{"n_layer": 14, "d_model": 192, "d_shared_expert": 0, "activation": "swiglu", "router_score": "softmax", "balance_loss": 0.00533, "balance_bias": false, "router_z_loss": 0.001, "init_std_router": 0.0088, "lr": 0.0045, "beta1": 0.9, "seq_len": 512, "train_tokens": 348700000, "steps": 2842, "dataset": "wikipedia_en"}
Below are experts of layer 7 (counted from 0) of a mixture-of-experts language model. Rows are named router (the router's row for the expert), gate (a neuron's input weights, with its number), up (a neuron's input weights, with its number) and show model dimensions 0-191. Each number is 128 + 24 x the weight over its row's rms, rounded and kept within 0 to 255. Numbers have three digits each.
After each expert's rows: "mostly gets" lists some tokens that are sent to it at least half of the time. This comes from a sample of Wikipedia text that the model never trained on.

# expert 19
router:183147143123097144106121123123148176139159094163154127099099167137103094125131128121137126157143164142128120089156131090081175151146162116150124158088119151108146147159111111155097105108098151121123121141161112143088144091086091152129117143123152114105162121132154177142134127101101145135107132148134094156114091154132105089136123136167120145116143177117112130110093143134090147103132141166096116132132131112142102116155192121112118163104111108174141140118142122145125127100089127116170143116097155100136124119112096149112141099124192128167141107138116131105160134137106096083
gate2:117094126156063093129145119141135127120097094133159138125117092135127123158141165103163096121146092131110153116123132153144158131120150125120150100148137141110187109127139112149194127121133103100088146124106114167135182153138097114107138130130132111121167092107112112105107093138093150099126136168132087153123126134180122144060142127134158107148123110149089103125099156106108144090128137125148120122110149111137114115141163148153101129160132187185124140129116114130148090155087113122142136138109161130139131092150174137102173131159113102129140116082138136140114079111119097121
up2:162116123106167119119140114129191163153089177122122131124110118124126094156134133121066123156130117076110111122110140153115139123125174120151164159155138133121104130101132104100138118097140122129151114138099150149132103136125105193133141118133078124086125115163096145126143132136104175194159119095126137120141116126125143149137134165116149104124182107113114130095104137117142185132102108153119138121090143138111106149121083141120132155156129158089096100084094158152121130131154129113104161132114089154118149110146152110118157074104147129079089117116157116106150131140157143110
gate3:136080115135122122122125150147107112146128141127117122102133147109124125118133128106142111148071151116160117127120163123115069132157119121116139133116069157115087091137107088139119108132115139148140135135144106099135127142142102171154125114133167169115126097166140129152128181132166134137117163136108179138148135197104111136110109168155117120133182103099135169070099105090141161120094145128102126122133090136121098137177154154119128127086101121123131104096142129099122127160131144108123155155133139115153143105110154189153155068138096164119114135179115116137134131149121134167
up3:131144081135120105148092112137151139114128138131112162156154117104140137146168095171130117134113133149196129091109146099109094093134118173065103131128113132151105137117110094142142150157102130138176078115139106125103156127115129156114096137165126171118131130123142117153166161157100160118153186104192137101165119128072130116149152119106109085129153132096128143124129127094128112154118167164101121104136099113124157158119135137145121146102118089157132124124087136134119148102154127150101148143124136131161115098060112154168091097136139130151104122135129104133128154151123147125
mostly gets: " man", " rec", " s", " st", " head", " comm"

# expert 21
router:130148165171084152126113135153132160147145073136138116073092143150067091089141137111113118147111114100124142109143114124144160118142131105136129159102102136107154120146113110135121122072080121103109077159176100134108156129129114150118101143102130133123162119145165183175102103109115155090122123128115127142076122141126116128111121129131134150114149187110128126124119129116110155097169144154132086140116117091134104122138154096128162141084100114161152135100142149131082147107110115099144165145095125091136095117137137153107118118139167110151143103124114121089139130130094101084
gate2:149200184150115120084138165134136133103141148110106111142165131137109098138125108162163086086151117096151158137102136131128115139130147094124126089129115123111137141119131145117152123143139113153114180098111104068119177158140109109145132121146111085142149119125147138177174122145142130124120110106150137134179138115126122127126111172139182134094143110159145140143126146111150137128129143082133075129130148112118075135159133106131117131091106077116149188121138122129165110124149109118103088114109144121126114117136133159115152118117086074108155127075116108177118123150115114123
up2:110133095123129134138091153102168117100125156132153144156115116143119092107140161138086096072142120144150101139136123124112150109074111132162142145114164146145098163133100107158149135113155123143111063127146129097158137137116111121087095155137092114093120132144152100159100111130121097138159086169118134154090123125121067086142151128088105090135105130102138081094160168162134142101098154151110133160108132099126130111107160145132177104108141102133121155156163112173144135130086129139115121079137125140145100154156120149092159132127144139125133154123140163148122156138109115100
gate3:164156120113108155147144172164110173134102145106119129113134172140196129133166147116115100104175122103136126118123152120123128150129149126082126115099102096106134124136093110140085115097130125106116117152123183160116129141137129141102167134140133117159159127103138077167116111118148159165140101143114116096092102126102082105139105143155089134154180148124123170134097107121104132138116166091149129109162126129076138120114160120163097102104092134131128127133105099090100120120132146110127124064134180135123134145097125148114159123109107104116139132092126178143139131116125096172
up3:106142120135108098146147138166136151124132111100097112168142134133161116111156106128107138149119124108126091109084137097128109141085118127167155091119107154074167080131120102116134141101102118132134156101144099128145154129081127111084142111112104131127117134114086108120129121137156109156161108121158133115128133111155194180149116080143143129108145152174087152130099158150144142114136130128135110166143135106125124139126150132134142141120149167136170103103114125151173156187132099122078126103143157099151118132141115091115125130145119091158127150118085104205150151143139129175
mostly gets: " c", "ć", "th", "č", "ł", "ž"

# expert 6
router:146169140128128156067120116128143136203154121144121117082127129145116107094135144125167107137122145127096144112178126100130157148149131115151139124102090138102153135164111105120145108068085152081104127138154120148095135148104104153148099125091139148117169086130139142172134136126114134099099123141144126171103124139109123115143103102158122127137143156107104084120126143110139177134130134134122121133151156104141106120132195094121137139098092099177155135134124114155119123110108108090134166116093151102169103095092110144097141120136191130157154108124128112101131152134108112099
gate3:128161110115140136141174121098086183167136156150150143098104147162128138148143123129147139116126151094164131124143109105089115124142117135106103142126112135135143105113114127117153150145149131168103135134119152080128133115147076142192106108141162145098122085185154170119153150133130137150129167102131118139171095123114138140088084138121118143136136142114093110148129148118108124133108143144145109159129146139097125146124124149098133156146169116152133187099136110086155149188077153103119090122099140127152103115099096098112125155117062122143127073132140168136113146123124094138
up3:101110121142137139114148110117132143144157142136128135125113145139138163128134115121119114129125129130144130161090148151171115151137156103132115125168096094085165150132103164156122088095138137139106092110124097126137078133105051143156172122124080111141161104123080124091145131131114136122159108115145067113145120136155161147121131143126098111143113108170164125115152116153121124150072164139082138119112130151133140135083169071160148145146121172128115137119117130156110103104149115137126152084148117129143101130120119131162140122094188122110133153105147183126117117166151134070
gate4:121130170137124135139107132132111135115135110147112110115104168138150080148122093112145151166141136140164114132141154110165123147153130164162116085139091098129124103110130144144146150082158088144123116114113121150146178176106200103137122130105106123100133126159092098119133130084124157113135133135157114146153132129144136130103150122169153133153139103126145132122101151109111154122125109152138123156120129141110072184130158096131131077114174108107123101114131188127130119108148148110127106108078185085147135117125114132122186108125133130102173131107118152147126103181132123183
up4:120149191134113147144143129123140088165118108126107112112125182132150136100143091128117130097114117173156119104105111087179161075149145140131136138094115134109127157140125143153082085118134049115132127087130089101135191160095126137143126126138141109145134191160122126103159110135108123104121143134165148128127109153124133116145127091168169118144130138152153107125128159167112155082122168124143107107124136122125118164131135153147150141138152138143166100085117131105158134114136101136119167105115118100149125142078110100073169090121133120106102130097135119135131133111138119129
mostly gets: "p", "ober", " resp", "art", " imp", " Comp"

# expert 18
router:157160148128088134108115143140148166159169120160145147108088130135090106135133137110113128138107117117142144125157121101101121131141138112125148141101097151115156110151124132127114121080076139095100111154121103140098139126092116155144096144139163137125140110129107149184127127104097163072095124138151120173106094151111082108135104120146144151130152166136108107105119135094111164120130150141102121143104137072112111137152138104128148143110114112158161150126126115169109132126095066113170149154073149085120095087074068130112119124122162113133161104136099149120164145147107124121
gate11:147139161148159103140162109113126154071131141134124144136132127100099120129129121092121132145125155102117127171195084113127094099113144157101155128094161138156103126137130159139077119132147182129112122089117126114134149093104135121095153128124163115106153162157117132130074145133122159154144125124110157120127122121145130087110133100145129145121133118072087093113097152102090146124118148145121118135096089131134151139158125122134142130153137107154157155132145111102121185127118123126103143146118112134176099115114115148121133103174220104134110125150113125103091105178114149082
up11:104172157089132141149136109099148142075136115128144121146144146109172155107152116133119130104099122132172154152152146133118125120131152118122098137097165144102134127151116153171147150089121112165120145123133170120146145099080116186100125169161067132175126138126090124147124106111109148167143121141124149163139090158109128110156124081166122063126172118086139105158116151106123146135155146154114144110105119101101145144086129138174110106129134108131107116124120120125086126112092108150137146134119098166100063123143098139109111137163109149123102140154118122129121096162143145144
gate12:139099097087148112146145125113149100098131111128140110101189116123116155105100149088117120108138135124181154071103128115102175141114134150132075156106146117111146100114109128154175144096153124128152154133129147125140133146139127174137138142122171143113128154155145160177111093158122126137110115150085121123122079131127148133133134126136126113113132143086168106170068125178117103123126141119097114110133144124171113139121159149160155144106053151121150128122153130134108104130091111126074149138155138168111170150101123140123118137099099089119087126129130123081104128120107147122
up12:125109123152115166133123111170157131120138128099115118107171154131091163146126126133159092108130110131166151130171124141137143111128131137117147112092124118129100101106133150149147132157103148129118088104143071131168165130133100128128123122181116124154144123102117126117168140126175124088118099117107138117123179132096178122123158080140128141160168111129104148138105122151147103084143103123146128125136047124171158092136116129146108113076120113110123099118124148146104131113196077177107150121100130139139153104162098112135137130105093126161084130101116131161107105154121098121
mostly gets: "ourn", "ab", " Lab", " part", " Ab", "echn"

# expert 7
router:177137154119125130074109146130145151172156115188124114121106175130117109116130158109136111154138138119105146116143101099106143141139152116137152131102099156123159125178125117155105125092106112099087136138155103140123155110131088143137101130120140116108194089149119129124087103087105126091104125146160101159136097174135114121135091131147127175102121134139132121122097124088070175117108159159102105143128175120129120146148174086124162142105105108166157131117159107150137126105112109125152151126093128113134116110115093150108162109109149109136169097122134166117149132143093093113
gate3:142113114094137105073171096140133114126157178133140110109090099170090146143111101121103096114095141147116116150139161144126096158108142137130135146164126142081132116096086171134142115102113151105122161121164143176124124114123147144115132173164095110121146141094158151127141121114088124106118162170148146122106190133139141097109162164144150109132143107142149125123080073098115127137128118101135119148091105106149110153157159100126096169129138161160159110115122104140169122106121159108110109136103122154124129162116092119089164149119146131139105122146123177126127149146111169144
up3:116119176079143155161162166149123129123131156155156111093131145126121116148095177176107129145151154120156129135113126154130105148128098123155098123107150105119119144139108170114143094131127139124111116123141132133102131137170109101084080146174135115116098167121150139105150132166103138135143104133077148164109157082099129120137133136134165156103134090084111118166131127092122157099118133116153107109137156092124115158115121084113115144106157151094107151146111124128118151117111129131155152111116138156114111155139167082090119165087093127122202119097120111173158133136162103141
gate4:124114097133094121112132140164125109126123079113114106130102092123115045169128114122138111139154114142078138151135153107131186130123122117131158096087129116111172135151163136148159117133140109124138148146158130159122132107137097116164126163110165147129122137133153142140138107112143088062154137129136143188111184141117087144126157123137139136156161105126110113101148121127115102135106119155133136160126131129125142173129165132131139084147142127130155099159108155100152128181132072120162156095101126097176151102135101135091096139087129121100086096147144156113138154144120131139
up4:106145142114121116102096146141114115120130107140154167146127150139138095145116087106121125126086109095129098113135130123167119123085129113135152096178133114111152102104150108131140124107134110109061144135115155124174138121157050094116125131123133140136142126149084118135137120115132137096143126091119187183070164192108117152159147133127156141111106115081196142128115135166090107117131145146125126166106148113095151151138150115118119146112139144099143108121142140120119109142101109106123121130165052116103159159155116150143145131132164145142177099140157131117140134144123135136
mostly gets: " Res", " ft", " km", "⁄", "illion", " Rep"

# expert 1
router:154167117104133147118126168157134147155165101136151109096131160095096097079130168101162134137135163114114116125133102108100159133136140120159137136114097185127143095164102091137109089099095130095126130144160088125104128080110113140130094137120162126116171113144148182165133099091103120111096130141117095147130141146133122107145100110144125142120146183128115119087106152116106159084116123156113105132128156093140116146154124122115139151112118111140135174120141086145114126134105125098133132117112164095137122107105113137108126114123116121174124101096109131116120178141035111109
gate0:136133158123107049126137111132142159120142146111111109110121134180108124136126140140111116146155128115135138100141131134107115198122118124142094150114126155118131123139122124117113148122138131109177145165118181135141153112101122094098116132108092140095086148169160123075155110172115109084136126100108169102107132105122155165099091128101133164124150135145111110175132140118168115177129099120137108091056132141100126110089096119134136127141085134109165130107141115142131156112123156117077150130164121121160153159125117109110087129135098123120161094079105137146151130096122141143
up0:089099097112191139177122152111123111133125096135166147129123168121116144132073135089112165166126140149116151079159164120132135112107160135107090132108127133119124155118138142162096125105148128147139125124121144148149136124086092161124143134094127128115128168178158113125122112121107134148136168166157148126142154117190085145106112110152147116152093092145126154131121147107084145187155139119134101049096148119124092099162142153141145095106136095117150125097097129102133089108089120089103117138145114124115116112103132129120108126141152141152132156115160122110124116136157101105
gate1:072103144118146160158147159094105123103188114113074124130124078127112181124142125129118114123104166101144123137118129123151166138098128128102127166120145110081151150142131138131110158083108126111137141117112151143152117105154160161086142130146132125142144136149103148095126087121132133132114129134123148116111096142161153121145081132072107147113091125116116124127113119120171109086097142160162137115142137122157137103116136081120089119141114166114182143136082199150131118088135085151119139143152098138126114145103096149176129125177127134095152171152133124144132117134159113122
up1:145113150086150074109120113097154088143121076100110139123146166115189170175140117114124132132117161117111124092125106118116142139133139142123100124150173127165147142111140123142165141130125134121095125174134113128116119106124127139133124110116141140148093142100113119085140162128099150094114131115123108153107132128126142104112186122118076144159171120153169162085112091134129140141093140112106114159139172106119122128157127108109142131162139126137149133124142163127106113143164093065116104135125113109172137151156128096109184091125124109165132119072118161102169072119100134127
mostly gets: " have", " would", " has", " been", " used", " made"

# expert 17
router:139135156126113151087105100124157126161163111154145131095092149156102113094135146112133100159136130083122149095155129130089156145120145121152136127100101150122149128156119133138111100102097142101132106156145107134098128087117093151137110143100169115100167092130161155130122117107099162074086115164146086174090106156111094102140106105132123138132126168127101100123079138086090173107120161156111096139108125108144108121155140101131155124097120096148159128144144099169129139113113098091147143122117129105139100102116085136092150112135146140148158106127115134117135144123089085074
gate0:139124169141133107149124100140143133109107123113107127126105141138099127125123142141171087107177108076133194127117190131143153117149131106127115087112147147099122129147094140174125124108139151117117092144136125120110111124143111178172123086146174141139144133104130147141118185174099119130129118142144123121110078153150166104118130161125164146141085102127119178136136133118116150110155133125075142108088141132123144142145155141152108112052119128171094149144118118158097128111139105121122131120138142132100112091148114130119115076111126144192159169099126125122128074115123138119
up0:112165089099125102087134183131100149099113141097097122097131116138127125096107110129140177156111121129104123070181141144104147099171116125104107138138107111103144115153179087138159131149147178108130158141128120107155113143146129117142156113130099064099167109135125091104117109136130102136149154146098124118130105146144145119130096108131138138143149155121085090091147125141141091079136126105134154126111112109112107128142120097114110142186099157100155092097129140124159158158082137125127136152109119100137105151123136106147091119126105122117172135130152161164148113180131087136
gate1:166168135141147131108113124143110090105100129167123119075106125145123157131126130173131126058094125133108141135127155084122152127153104153105123149114135128112118145118142156105117126094076129142125118153141129138128101165121112140156112162133111116113125123085136098145147152114094152160139127181128116160137136146097104149169054119133099156111145122179150115155107084096122125103096113103145145157123135150142115158128149101114111155132135149151124116157143155128135126052131168119132151115096146161178150154150155115114158108148146159111159100119105140136108186153116097103
up1:149138138134118088101144125124123145197130168131123167145088119132093140134127139132186155142159122096160099185175090142081133149130136137179136127102126135128112154147133122141170151156123124135117123116136166135105126109127147139143143154121159122122116124110106129128115146130111146135114147127095124090130160145125161121104132151145128148150145078125068131138148165173110114104128146099092173172119107132101183113135132117094182133139147111132093165101128124142114141146092144067125150145105117115121095104121110105113088094096110126124106120144145149050126127107119137128
mostly gets: " of", " High", " from", " in", " In", " New"

# expert 10
router:185109134116094172114115164157141120146146112146150130112114150120089107084151144107156116100123150104104157114153104108101161134139141095176087155123123181139155121161113144117124119090093146092110116164148119150099120143131108165127114158124134120105142099154163144175121109088109150115141153153117093120131125136128090085126122150136134154119152162097140092110107160124120135108135142134107086117095131131118092123155180099128156154107100130163150155140158118149099132127123106097168120139090115117154096087126112173132157106118134110147140077103119159105131145148094076110
gate0:101177168148158076124098128079132153132099151124146125119115179123080108132119156134120072149159128146134089135128099096114116133184151143116154162146097109142079133131073122119127124139139097072101128124128116122084143138129133134095157127115100134129115122149134114103156130130150142109126112104140102086161120141046152160119104168112123171129128155127138125105130140168135128139103097112142104120136130150144108156154171116157129142147130132116125134177095115164143132081171098133167134142114162155161131152127113144110140146114158116117099105159117146162094113134122122107
up0:089154125136163103125111139157086140186079183131110147130126159116086079095125129128134135072154142114102114147197083151112107116123136146108128146147089136158102145122086123127109108131130130096084132141130156132092138143090139101114106105120137100162117129119150145112124160088139111150169101103173101132126138114131098170106100121108155153131127162127136136113114135131130097133148132070094085126124139137112098135138141162094160106130131143133137150160110119128142118143178122168108123150139124121157113129183150164090152148130149112089112113140092155117120122151123126165
gate1:129173122112176129118097159143134111115122089079135172138129130102098114136136080105110165123146151139141144109163149073117149083148113148105145135126140140095143112143101129141084116142147085131125115132143142135123138125101119121127116116144158105129089170143128103154140112151082106133104123104142120138132133137155109154127155124133185172130096140123143077123105158172156100156063130148179081145128130130081097168112174150132135127117146150142089139135112129148113115117098172140153127136086141091155126107126066130118128136120161103115118102128144149135104117114112153081
up1:107190124140156158132134153120113152110146144143121126137149113148158106136121143110184093147173145113110135154094119179075124133117142097099135130130113141139122114111165087126090104131157135139165116162128128141156100097105124116108131154115120083066126163118158107133096157155133097101128088082106096144087095152105097126145110134143129116124125159104116163125111120096128144121130106080131123133147143105149183143143116151126111144106140145107139178121144135131137119183145116153105116147177096153148092160095152106134116125119121191147143119111163094107124112168106113124
mostly gets: " d", " direct", " act", " us", " ann", " develop"

# expert 12
router:171137129121096167121122143173182188146153117171140127110092134138082119108135139084134082143101150113134144111134080138138157167115117083123151140138118157102145112147115119144137106098077130112092098143142092121111135099139087152130106141142141118093165074116120150146142123122109121112120137141151117120122121151091130080149113096183117152121190160119109107094096107109123156120135171147107107125113149115147131116130160112133140146108118134143163162102161130155105143096108086115161158120098107127141116123089122140129130118101115145134178099111105158101150151157094121124
gate1:123145130143091165105147162112116150133182141118106100127147108112093163159136126125162108116125115152134168115146146123144109080130159056159078144100096115127195117141145152151119104126103129120118178125104117090106121132090073157159114086162169109144131155118154163121163137139141144089119129140124140163140147119106127126120129118199113088122136109098155099150155133150107129133153132103118144118104115138102128129154132137104079121106136108145111108124144129147132149130121165138128119160104139119138100104124097150162165133146112136139128124122079104159179092076141134116
up1:133140115078157180123123124155090122138151132124132105099150111134087102178172096164136109126134112109124112103154113137156089063084151123186150135091145104157106148099151097119137115122103138109078130147152162116177137152082121130129137107099113140148103097093161102080106102139162141144128156150132134140132133163145148140125125136116161124112165098129134118115163128107108109149132141159144115128103128116142159122117084128069089128150168081154163131064139126156113137148152130136144102110138128108118115114105115115136131116142112118116082129160110119163112152120157116139
gate2:095154122132097103122125152137154135106120128133105097165112133168122115147147088145154115133176089151119165112162148116086150111131115145112162128079112133161123142160138128145119130094121127160146121125125097190111117184098140114109152113153110154131148099178133092186145129098126128084076122146128112131104141123171153170125114126121106120130106130109103113165155144144132121154170123102121170122093123162130097143132101115115140134130126135139086122110154108108127145123158104110078116132135099118138185148172059107120151122123146112129088173124090108155131103139116128104
up2:143146101113155131144118120161124117132125109130102145152132066175109119155160101090113161183121176100151149137143128105100120119127064148111139124144070137127136162147113135125094168114095183142124144138158109151142153105113151120104118120108152179091118134114148133137120127100116141113110132129122137144124125129166155167100088122180091126130133145105152137171135144128124086154129177106108116161131137099133119110126088139122175145065141125113111153104133105080168106143144131163129108144131123105126152131185107134144098151161122083115117162155105133108114108135135126130
mostly gets: " own", "and", " song", "ck", "vel", "ack"

# expert 16
router:136133148116112157086105120116155156159144108170140111082093153120085116080143121126132127142142169132098138094182141113103167139145154096143124136111085170127128119146122113118099116089093145094107129146150114110096132096143119154112087167114134113102152096103178137121107134076105158075100135173117127131115105139118131100127114160128115155117130129110130117106099140119125134110129155156124108123116132121153095113164167122131136126077118095163132132147182110144098125115112119087165158128104130134139120121095091128125147107161165101148152105119142140092145159121072077107
gate0:146167125115131162080134124121086158138140135126158106121158142095099138093187163127124112103102130093140144115154138140096156153128127137116114124078096167144106144096121150122141121113119154104143102150125107141138108126089129160112105115134108119167125112119147134127131087163170066146139160109079126149136115165152150107141133139100163170122154124163106118146146141153118121125163152142071112131097122123106076113161114126114124130142112075114140109163137110144111090143171132153129123142156148128142132106162159146126138156126111112187131149114143111085117120157100167063
up0:105106115069094161138144151104130134155103135141119106171102122098132141114176147086133126088091138118159103136161135140093146143156115131101104132119124124178101115119136122106142124089167135175147099153117129136129094118087121148114103125148088109118119103112141127095135139102111117148141169199079116155131114129117157159137107080114152150123152123087129129142182163122142138090146132120132129122116121140101110130125159163156143120083086098100125149089124177153114117117160115137123120145081158127114134116117148131161083107130120111173141123075148158125150094127147125106
gate1:134113106134142120130152179134127125145105118129103099111162120122153142086141112110186088162102156133106134131100090081183110147136116146184160121047180165121115109145132105115138127115136146132122113122107105119132135121145122139095123108080135084097114110095160128108120125131115144116106174146118125102129095162144110107130127074117143147153120135127107087096144133098155150108136137097082097149119101144159154148139158115156104100148129171132144164104127097140120132149153146121119149148099120124166115122134125135154113141105150137167145120083126118109124126209116148131
up1:111145159147113131175139107098129134121100109116163154147170159164077144160118150115152117100105138149149100110162121111140163098104106159122193129073165127146160122092087152154161124138109089122183149146136122147130135099118142149092125110106120095133080136154150119139118111155152099138111132124158090136188155133146138118139124127143116098122077135176148126151101112102122124101151110131128103123129106143115147095141126093154124118152120125149102100188115138159161135092111143182140124116125109115141121087129071164113165119163099120118143115144129126118121125152146132140
mostly gets: " feat", "í", "ig", "è", "É", "ș"

# expert 4
router:182140158127110168117111121159140139159141125176171118113074148119101084097113159118158093120156135111126135116137102096131166163162137105148125128105125150100146152152105094118119105105101135089103135158171127137089131112114107137142123133123142108122153092126136141149102109109089154099101154164158074143096114152118111100126117123160102156121124145109139101100115139089124139128127131143116132149106153088119124114145213096115125160126114120170127126119151124136130153113106092069146169156116145116128142119094078150119113101116161126146148116123093176102163133128103105127
gate1:101135118149162101113119160131094126158201143136191109132174079158140091104137119114080109115151097168129125162125142065102146149135170138141127160150128129107123139113143134165141142153146104123118142128152087109147118133121141141091109130130082118110160134166144168116146109116157154141129124133138133130119085097119133123138129095130107117103135121105151119106112145105169135154088113151123112172143173124127150144178130122156124141112105086116104148093115135126120148068155075122097163152114141129170143102116122131139132142097136127116140124154148152118088103095118152083
up1:118136128131094135159093107122091114115183134113114122129136116125130144047134120146095155136101089151096131155145158095180146106166154130123146137124138131112099144142116130137126130151138124136141133110146119149157141128136152150157114140142113123150115115114127114161122154145097157134142096136131157142108107166104074124096085131143092132112138133103168062080118148119090116128098113152170122150145175142121128132102134116136118136111147075135072131105122135112101135094135094124118113158094113099151153106119101156144116156137101120141076131187175166160106140121128184114
gate2:118104136121108090119113114156104096131130140165160126053163148106111107120106093162131127125129111094126136129106103154152149110157170113140121089136095155153134118160124114129090126108148097122123121145128081100185156120142181102155123104153089130137130124166116113113118134074151149133189100120067106141118123123130133100169135127168153095142102140162126129124163121162138159135112115090130109163116159151132147115146131131146180158130103133107123086126159112128115154106123120138135165138171156150092101093132156092107116105162120121130131120147129136104135130110119147189
up2:126104123148124165130077122083085147129132143122164195176120160136119180158127165117149144135132148122131174138106094126139109108122136122145169142121071113148155147153131116144145118119129135175123100168107118136117120123110118141126143134124139144108111190148055108130107106173107105143124146137154130125122173115108129105148123132137122138142116144121141141146139149063058102118092125147115105152151118139125102165127105108119178108145151097084128127183144113103154094107148107127142105130143149142089102184135118125134130099152156138107126132105110143098132113146135112111
mostly gets: " w", " dr", " W", " Dr", " writ", " Sw"

# expert 22
router:164111130133113150094107113127148127148160104146160095087098181136093104097135148122137112126154152082130124106150119097117161151124149096144151161127103129121157124145116103109111099108091144090106086146139089119126138097120119144149121145098128117113156122153165135147132111073076127102106159139134110166120081134106101101141104115131110165123132166128090111098107127121101134105120122159111096129122171093143127135162140103123133153079113104178156125131130110173125144097116074098138124136114107114136111090098100150105134114105183121165153107117131147092144151128075114097
gate13:131147132144108116085153158139130143158114154132134129118105127109097109121121112097113119121133138117121099141112105107138081111130152088152099138140139100146124117093070145145140120179140142123111117095175072118165124174138137109114136123117176110147131118140149096146157136146145119114100136096104096150125127120114131125126110125158118169140136126064114138146098162136099110095124151143135143163153152118089149157146157133139175130110116133150092125077137101106151127112145074143195128119148138132163124127143136099168083121123159152173046107096153157139141111098122138148
up13:117137144125158149100139146137176131123121096115127127147105110136124110138052146081106125124156120151121123132136108113150143121143124116138150150100139110181141172106109104110146176139155085107095111164166109085152094162147090096151169149131181104106121105126189142113117089133141113152106155117143122098152149111171150093101141115168161168149129149135125111137083158186135119125140124134127153146118170128128149135109152130095118160095132109147148141100105132118102128118100140118139118150114129108121164113160103081142105105065126127156096147132140151131160109112117131115
gate14:109088153071092131145149149140149161122135114107153147144119105150107137159126141178170139143150146120094178142166133150155122157115116153139114087129147138154127145132100119148098162112119147110137150142107114091143142127166121171151124133090122187140122146095091108128097137115122096131143158105149120137101092144132164115127111117098110120143203131138158148125154168135170119086161112112117196125174142119100128102148130134074139116108140130114136110144140110102158113135113116095155094108147161129130117138131124122122091115147109106165115129082082136140120129162112078119
up14:185099154143116115116106116133150117146111115132097140119105108141152149130111149122089132142099114110163125113135137113147124127139104121095136160117152104153120119140135178123097106126153092125147119085116160190112150119130151131147151182140096159171150135144185144127107109140132157088122127171147135160106140086125149069138129101148161120161118134106180104147133117120112131100108160121141100125139114152101101163130139157157119154139106116133100133116127124107119168148126142107106163101129079123109092123102102068167150156120109128118086128080094169148131109086172115115
mostly gets: " Ro", " Championship", "|", " ro", " Har"

# expert 20
router:142140149119116141085111138123155151146136094153127092116110129133102112105113128131143132159121132111126138118152103103114161150142120112161139144124111148109142113134102098124105110088107159111107132164166095128113158082102093132128088150099124101137172096146162167151100120107106148099100169140138079128123113170127113107146075132145137148102156161118094097099079133098107144091117149127115122154130162093128085150145148111114157136071103087140134121125141125160096153095117108097144128124106127092139098102120090145106132102102167122166168086103127144107154129125060110122
gate11:144163120131124132095139141105141155152129142108087181135122111139126112121144113170137136151131157070144152159151117120135109149155133149128109171119091137135151144141104156140101100054133111137152149131142127141125150165190121145156117131137126147121151110157151125098196100142134083119121130141140101102151075127161119151147119124090092111125102122137105143160128148108126147095125142147153094141134154142110133152132108116144145129115083145096131132158126138145099105111139100123114109123125052126109122100159135112130142112142153132092150099066148109050096104125116105152
up11:153163131134092192122117136114117128120157138114115092163138125096120159106095119124099117164127149131157111143130123126117118116175133099120114121110169138107146179096131082059107124154121164147141123136120127106103116109129144126127127103139130126115135129139122150129166120144153132121102147087129139126165166048117142082165181093146127106151169162117123129088166155159148127125177072156122151158094133134091126174133123113099161148138130099143113136102134120153108089134131119165136114100159121129134153113120109158125117147142112122161123120163117080076129153126105133114
gate12:104106075192147114134108121146058164134109146140106095129095117108109110114114161104109100161124109158118132107163170143124153102147141135104115116077134142125108099168119118103104117091087178114149131157114100121106112099115122117136126097148126111108165099143145124138120121116189148153123117161154178121130146129129118113102114146132134075118137175137167143159101147114138107141135148134123156113120109134148154119123106107095096155088065144176136133162122121127081120125148131119132123144124119127126146145102153155110163145140117163111154130157142098068149126116119164102
up12:132131161112091104142164103142153149114153088100130168159148142119150139127129114144165104107140132067119119151123111135148137122116111086147094120160143130126088129113158100134106133190145109119110113124108143168129162117154107115160139096168134072138143180109122109149147115087109101085090105134141136159107155115140110105143179103141084134160104121062105121115135117140118159146138071107124126131106147122102156098114124120190131087117133111153127158158115118176115130155120104107120132109131130112094132140146112138135127088157147128104089124101120134156099176151141109139
mostly gets: "==", " ===", " ==", "===", " on", "″"

# expert 15
router:142127134130114152065105135130161144143169143163136137110107151149107092091113151120143115132135137097114142117164104098118162145109141124159121143090119173121162115138123109138112106085069147108102118156172097132112152109105112148132097154111150118109174102129161143156133108083110150120102123153114082144097111147134121097147106135140116145123139159100089107112101125107098135105123159149099117139112157097159102125141156103148144136078108115162140135113169121178119125090094101107148148140112150096142107091103068132106144105116183120146161106126125127135137142134088084101
gate2:141163153107139146139120155096149146141156117106147125099103131124161093149108110102157123149108117097133133133142150109134147112157114160104104111074172130112156129130103111136120092166139116144071155125072111152126117115094145153140076131113113179133137117131157134155141118175104109066088109162144144123092105136110135110150157129104149119129116114147101131137128135152143131157173115142126120137120139095138135151101120094149108124109103136151106144108150172191138165146140149115138153124137163074144102106111096125112169176097113104163125155116091117143129141096108066141
up2:114150123124158125134108146172160126115100120149122114088115116122166127126126084123144107131149112079069141144129160120100142125093171160150141135161107126116141128151078098142098138175159074118084147146105096142111092144130154153125130124109119170137112128138156123126166106145126099107127134107195106116139130155129108160112103102133105160107140153161074144115082127111111121135143071112115133164159174116142108144123138097126121161122110106121158117097110145191119143097143129150107148141155123153117107098112115091132150141089163137159137097143093116158144122103136146157
gate3:123116128104170147148108112135123090172169131117099130121144117130120124092148141129115114115170095107108164138149110130121119110133158112128151168138125109089128141144117131146133135103142110122119081092129084162078160179173135127118100118096093150127174106146170104137172121114114113094132131124108175098139131156063101130186116153160158124162138112144101145115113114148119146105118110195112158126106147084117119099121138134132138178123116161109120113135147107140129126145134136093137152108130107125152172119146144141127155171121155081170147117081123110120160120139128087100
up3:136119134105135098142104136156140130149091106149118108095140156143153124155130140121119124124176131057123118115101113150104113131130166136127159162154120102043113162103104126106154118104080096110194136099128131126140150149076141132105133123139124117066123090169123148111125138103093107093132125145137143117138161116116139120124106123150136123148133136103095109109106156113161103110111117114106132117139123095111161135157143135056123120118114119148106109049098133171122153110116132113116147140112095134125101098113133148122103148099155112104160136121144092148167141137122159178
mostly gets: " organ", " football", "½", " X", "X", " Japan"